Weights of a small mixture-of-experts language model, trained from scratch on English Wikipedia.
Size: width 192, vocabulary 8192, 40.3M parameters.
Training: 591M tokens, 4512 steps.
Below are experts of layer 2 (counted from 0) of a mixture-of-experts language model. Rows are named router (the router's row for the expert) and show model dimensions 0-191. Each number is 128 + 32 x the weight over its row's rms, rounded and kept within 0 to 255. Numbers have three digits each.
After each expert's rows: a language model's description of what the expert responds to. This comes from a sample of Wikipedia text that the model never trained on.

# expert 33
router:122116139200168110106166110134168153178096147076087117095099145162175067007100106122107105100196139169150088067128113062159136089122132097159105132136127122146072134137126125126136071152135115159095138135169141124158141075166099133137116156140086185143099087132112188149130174098112155123157116095085136121118095145162152120110122101127107115122130158166145116097125166145179166140092140116156117101021121101136079104138058126166120087152207149100072165134097110091104140098174096120157148146091157185146150111198150122087145125127158142114159133125142097132114179185146162140
Description: Pipe separators between table cells and semicolons separating list items, after names, numbers or titles in tables and credit lists.

# expert 5
router:120159118121106178162140152128146131138153167151094105126148141118092158120158101122095108073117076100163140108099159119118118116123109122136112132193101084111125118124124139138146093170132180115159121134136169188152142109153109123059197139106175100064091114092139106151032209165080167177129085106188142089103162112097081127122074119134103079105077056128171119106179187108172163132102195124126117135130109135126182120109135115165170079122117154154128158146079207086118156101098160122152096088076126159125124106179156132089074159151147158178184163074139106113154112123147112097
Description: Word-internal or final pieces of Latinate words in prose, such as inst-ant, patron-age, expl-os-ion, -ic, -um, -ically.

# expert 13
router:131101101143086132090175123115118157130121155107147139106139106114078097118051140072128138129103167198062092161119160138167141035135123132130125182182159191170136071173127146090109090133112139101123114116194126140191095125117127165108123119122154106040110098096116139072103113186123194102108105098089072146131095098126151112138081101128091155105131108083141135120098141176174162115126124091160129148124087132101143173113134095102108122088197104160161098146131121161094156073084154125134152113078125174152184105149184121095083132099136165160152114103141132130140117139206211106
Description: Derivational suffix pieces ending nouns and adjectives, such as better-ment, supple-ment, decor-ative, honor-able, -ction, -ision.

# expert 46
router:098098183166150103097160117160084125092093118150154116188113097134127181101083122100135085135116071121103094135149110099117087117187160050188096122095113102128147183163122139138119137117132094140143091167148144148181143078155110167130141116189160106044147113067095153143170128103127136156100095152118136106060054159148116117102060174134110101139159093099169102097129119098178218065139144123123145078121146120146133150056118129126086118110144213152152145159117145131122104087122092134188136176101164149142114121125133081118108154093109209145108136146091154106146133153154182132
Description: Final pieces of words, especially is, es, s, a, ch, as in dere-ch-o, bankrupt-cy, Pow-is, before punctuation.

# expert 32
router:118100087139105122132135093181146133149124133127062114131165090062159092121118078082164085113177115118132114102107145150148120071118082070097150118114042122179107082168115176074166168138151145129160078139159163138098119132107114138122144142126112129132144144112093167163157140140138093140139108131087163131158136166110087148101063185094163139154090133159252153106129158162181136076108143144147168107040130174114099107105095126116090109141162138178118095166090075125153121126116157179149139140127142187095131129138195060156127111154178178162134104113056107118153141165113141117
Description: Standalone space tokens before numbers in table cells and dates, plus month names and for, as in November 6.

# expert 4
router:138120119073156153082118155144139117150082139154131111145162142117129100157078105124125155138138109141177139077110074090126197079174165096151103131162140097166117122175125198092127148169156177107179133111154095112179138119065083161147151148139173158120143113103130111102075200171100092120075120179087151088139123193148139138100123076138147113069155137105171158106114155174096177153102139165126180148102103133126144146057155073153135086130218134162078186127125075133088108086138096155106156133155182148149122074125136085110052121105128119135162130148077125125113057136112118139
Description: Pipe characters and |---| separator rows that build wiki tables, especially the pipe opening each new row after a line break.

# expert 17
router:159115081166108144044134124165093153157118116088130140098127084097126089112029115077124128142124123121098110126133026147205158091118158134125094188101086160161108155153113120080152147106121175140130141136098126183099144079173192141184119099118103106145095073103105187098138170113151152107112103068141158143129117163145127068114156139163128138108092118137179166103142179189153168104154187105165142164094109159100123135096161150143183044132150104128118167074152141129149133115119150193087160114149185149099085129139144117150108153127120137113138100134110109158157184121184093136
Description: Sports writing, mostly American football, covering touchdown, yards, game, season, coach, plus table pipes and words in game logs and stat tables.

# expert 30
router:093090093186127111107134089147148083170101159065111103128181134139113099125138111124112093121144091156113136113130090117152126154159148142157092066204139144160154087121144166175102147181112104104120112186130109146132117085100139137146170110163130143123160112095094158124169129119118123163167113079111093164129064197123110168106156126133145115094106082108158123107145172126115178041079148121165141190070144174137092148161157116092093074105168157128081168200125060136121115138102187143124206135180177164079168086166185131140107110100067151160116136126089150133179133156141098113
Description: Capitalized first words of sentences or table cells, such as He, She, It, No., country names, and number in chart positions.

# expert 3
router:090067130162078131130161076093141124110142142123175078151133166150114181137060125107159095099097082167100115085170115107185126136165113112158092111200103129184114079169082169104116181143134166108108153173152140158134109152095109107179171126138122112090171088067168147144099187092105126112177107117097104114137105120140134126177142142123181145090107172045168103114135125147104165060083185126137153120132139093134112110193111085111116124083225109080109124067134116131082091089143117138139149175096141190081166130106173098137128113121141100160129173145104116124146138145154085113
Description: First word of a sentence or paragraph, mostly determiners and pronouns after a period or line break, such as The, In, This, He.

# expert 45
router:133083152207165138143124101102109104114141165093123104134166167109128126084077084109120106111110179144136154135080107173203107119213111135130156098136082097125123137142140213090106128172156133144104088177130160143160116143095112129049163087118089095113098099121100190134106167166125154155104126157143156111150154115119127126104048179154156098130130124129140154155080156136108181130074132165143130165084131164129054115110152113128146122119118137145090167094111134122110162078110128178074095126184204153042137129162143146083104154127117122175179107099067131127213149152131108147
Description: Function words the, of, a, from, 's, and possessives like his, its, their, especially after prepositions, as in each of, against the.

# expert 42
router:144174096169181177082110118166173148138099133107163073136119174083124100124087159127153105176177176108131116109100064154150171090144104084134148159184167113135097095129089130175122129130153079169143115152120166127177117091175159122071124131163128156161182088069074138125159190182057112123090122112177114160082149146101120139159162082117144160119092096151170176069136152168134116093105167036166100165116171127174089155132119116136125107149123127119139167144125073162110119097140146109139131155148107168106126120158099176135087097169110122146193122126083045116131117156142173127
Description: Capital letters inside abbreviations and country or team codes in sports tables, such as URU, VIE, NATO, MSc.

# expert 31
router:106128087131086145070141070149079118116134096099155145111118134104163141110142128160213120138108162089108177108109132124164148135157132192207131156124086112131118124169183102161135131180115068128152140116151092173205091081071101067118188138181116131109112135128104145129121083125122143135096121129132141073154137125106126152105148117092102123166082129156112146099104176199056150111155168088202137176140118126072151152105075118100112130142177172130080162123057088092129117110180101124159095086124185173117099108147140093157143114120126155177133147115119161125134153208105061123
Description: Line breaks and leading hyphens starting bulleted infobox or taxonomy lines, such as - Clade:, - Order:, - Post town:.

# expert 36
router:175066097182173138111112173138120104133137146030142112140151207087176065081132152137160157152121121136091101081131199176190117055171074146192095126164104188112095152153122100141096182134092175137105102142132131163144072160134093159124212140156137167140138123121117150082136150093170135167101114062169134105120143112139154154124173107173114148133067110102158146102094189138123144110176127090132122120093090156160110105097115119161154125164146122100142145085106131179125110130092132160069115177114146112112133080152154105116136084122085170143148095134085121168147153099089117113
Description: Geographic and sports nouns such as World, Cup, Road, station, km, and compass directions south or north in location descriptions.

# expert 25
router:101062113120122202098120155145116180184069139052062113139088149113176103141061128150100125106162119119153150093140083135167139153211153142198109166119109088149102122126103159186105141116081086168100081146203112135153119143132111160097165093167155167112187061135092185133089142128075140080162113130112103129086121106117111174116131117106156139126118122150207110134152138165127158094124158179166166106096152148116104132132104104123110118112118115152137118137133095112090099112127157157090176122151151154165104094175114079074153116083177100171136128137054109166149157187099136158
Description: Capital initials and periods after them in names and abbreviations, such as Z. P. Polk, W. McConnell, S.K., Mks., plus some sentence-ending periods.

# expert 39
router:136099127167118135109150096170161104140157118121137133149113083086147109035097117182166132124134174110152112069103079188152115142161092145146106098169148141134162136202146148108108150143085139138149075150097118111149112130143076194075205119182109155116170123093131157059129156118170141130136050150140107109157127139107146139115140098139200127129160055115135092116109112161116161081092169167142146117091155141122103074142142172106097085176176194148087133138150081136085092110122143179063089172087113204155169097150123122116090093175096116086108162144130094119121109133101139091
Description: Words in multiword geographic or institutional names, such as South in New South Wales, York, United States, University, Islands, Coast.

# expert 29
router:075101047160106107109149118137077145179174128143086128162090112072150152089104073130191118153132071147144130092169059182158135152136135086139156146153087108179107132182109091145124143191093116142131139161168123111143121078086085121126170087160112164122099119074115128081153158141113096167116074072087147133134101113175157106101114096131134187150114132123133174143116132118141133065104160118147139126162138070163079155189145136132132148085171130179087129157078129130116147122127125090090147136183118129091135117129198160190105079143095123158115099102121151133203145175179120051
Description: Dashes, minus and plus signs and leading digits in tables and election results, such as – for empty cells, +, −, and medal or direction words.

# expert 18
router:099081172106133120100144130096142130153114161117086131158095100075116107135092159149162149170104121160117177143077086146173183108128117131137137105146118135169109092156091140088071184147115125153096141088131063116120122082144099077094182132136131154116166057150137122050139178118077120176145093099112132118104097161193123171141085076047145169117060132196166079120068145130149101110140152123106111158115068092172115143110124127160187085164162148105090125151082110156149136095095113175177105111123158167115134094139134146118108116086065092189133157126112125187128118165169090167
Description: Units and symbols after numbers or in tables, such as %, km, °, ′, }, colons, pipes, and n/a.

# expert 24
router:137120155115101125095175105184144151174051139051135102171191131168129151151102100087114104154097174126102131092063157149156119146129119131114097131152106150219163185142115141128131131116090071133136126181142100151132156157122090124054134102112115144087101121083141111112080088142144172154114116098064116070127109191181168069135117149140109148162134139174129191160074133145115143115084161131094194097086135187125134117039094145116107056142101097153079183138130102101123187126137170147135081130164106144107159089121138130115139101077142126146157141133101134145138095191123166119
Description: Ordinal endings th, nd, rd after digits and word endings like ate, ary, est, as in 8th, delegate, commemorates.

# expert 26
router:054092170143077105105168172202082054183099175124154120133121163144088157066105089102160074128183167115102104070097069121172105131154141127117108145133141122109129155140131174194109152172070134124112143110097119167085097098141098159142106099104174124101160135115155168052082120116107162178172135167128134137146144116118125168142137126157117150093146127065147134063100146152141115128148137090164145166048118110119161133108082128105098147107140154106099152113096097127128144097141134138047159130118168226127150116155138112149112184134123154185061105107102139103167158122124107080
Description: Word pieces right after prefixes like un, re, ex, inter, over, as in un-ex-pected, ind-ex, pur-port; also school, people.

# expert 23
router:184094079130135127110147106141112095115125124135121036156195154100183158139089112151150129153123141116097132124079139152185159095134070147148090074160142141143131073178102149067136116109168157126197175101248073152144143135117114103108142136195100158125182104092116149145111149059112113153112096089129113143129157118144104118141158069117134173127128109083140135118103143181107117085070112115105113129129163182125103170065118148183187108142140142119155107138112116134093141151136162190126086149157107158135151119110190131133145163197129074114127077083124082071108126099094097102
Description: Degree, minute and second symbols in geographic coordinates, plus inner word pieces like ern, eg in place names (Caernarvonshire, Montenegro, Vernon).

# expert 0
router:061129149142063118118141150070133133119168193129110119121169118095085170102077088155155114118105154148106154093048170117121122111133089109113102140138050141151137144131141119170157114180131153139136114201131102129147151095096131098127125086174145175141165066060124110086147105095151120136140110092159119127126129158174117125158078195169171117103174090151217138141079123123099147120126124114145203139134080119147113106098104107119129135111147115158168104146144066152108117141169078113130151151170219202066113099154112128133107084092149113161105154111062123116215152129135100141
Description: Possessive pronouns, past-tense was/had, and life words in biographies and census demographics, such as his, married, died, family.

# expert 40
router:128143104106115157125186137141108105118110120076133070145154161123110164072103070107140068184168093141115131081092101099149161091134084149172093154199086135146136144162123159191111163235074097140164099112132122147174110114102107130105138145159138174085127078092153124109149107089079134123103111118108133140084125195140144129118080107103126182161101089140169121114161132162158124068111170117161135117070102156174147107104088086130167105100180156142131176135112088086116082122133113187115110120109185113151129101171136093169111128155136141197140108080117053164164117200132141101
Description: Single digits inside years, ages, scores, heights and coordinates, such as 1.72 m, age 49, 2005.

# expert 12
router:095138094141062147130126156087093098071083124085136105156147107084093157154190098126107134125119145166064132099091110141123134118177104137134134163152118115151151151192107162123145137143095143151141098154140108106156075124130073135153220093129140166090080070111096094141068084091116147154123075126106161170144193171133084092147127127116115134110110093152158184059061191139178125109149144169165199138120162153129151073114139152153114097104141143166174164124070103125112091075151113178147154164121144164151078149172187173102117085124096086140150109110125095126102125169141123189
Description: Sentence-final periods, period-plus-newline tokens, and closing == heading markers that end paragraphs, list items and section titles.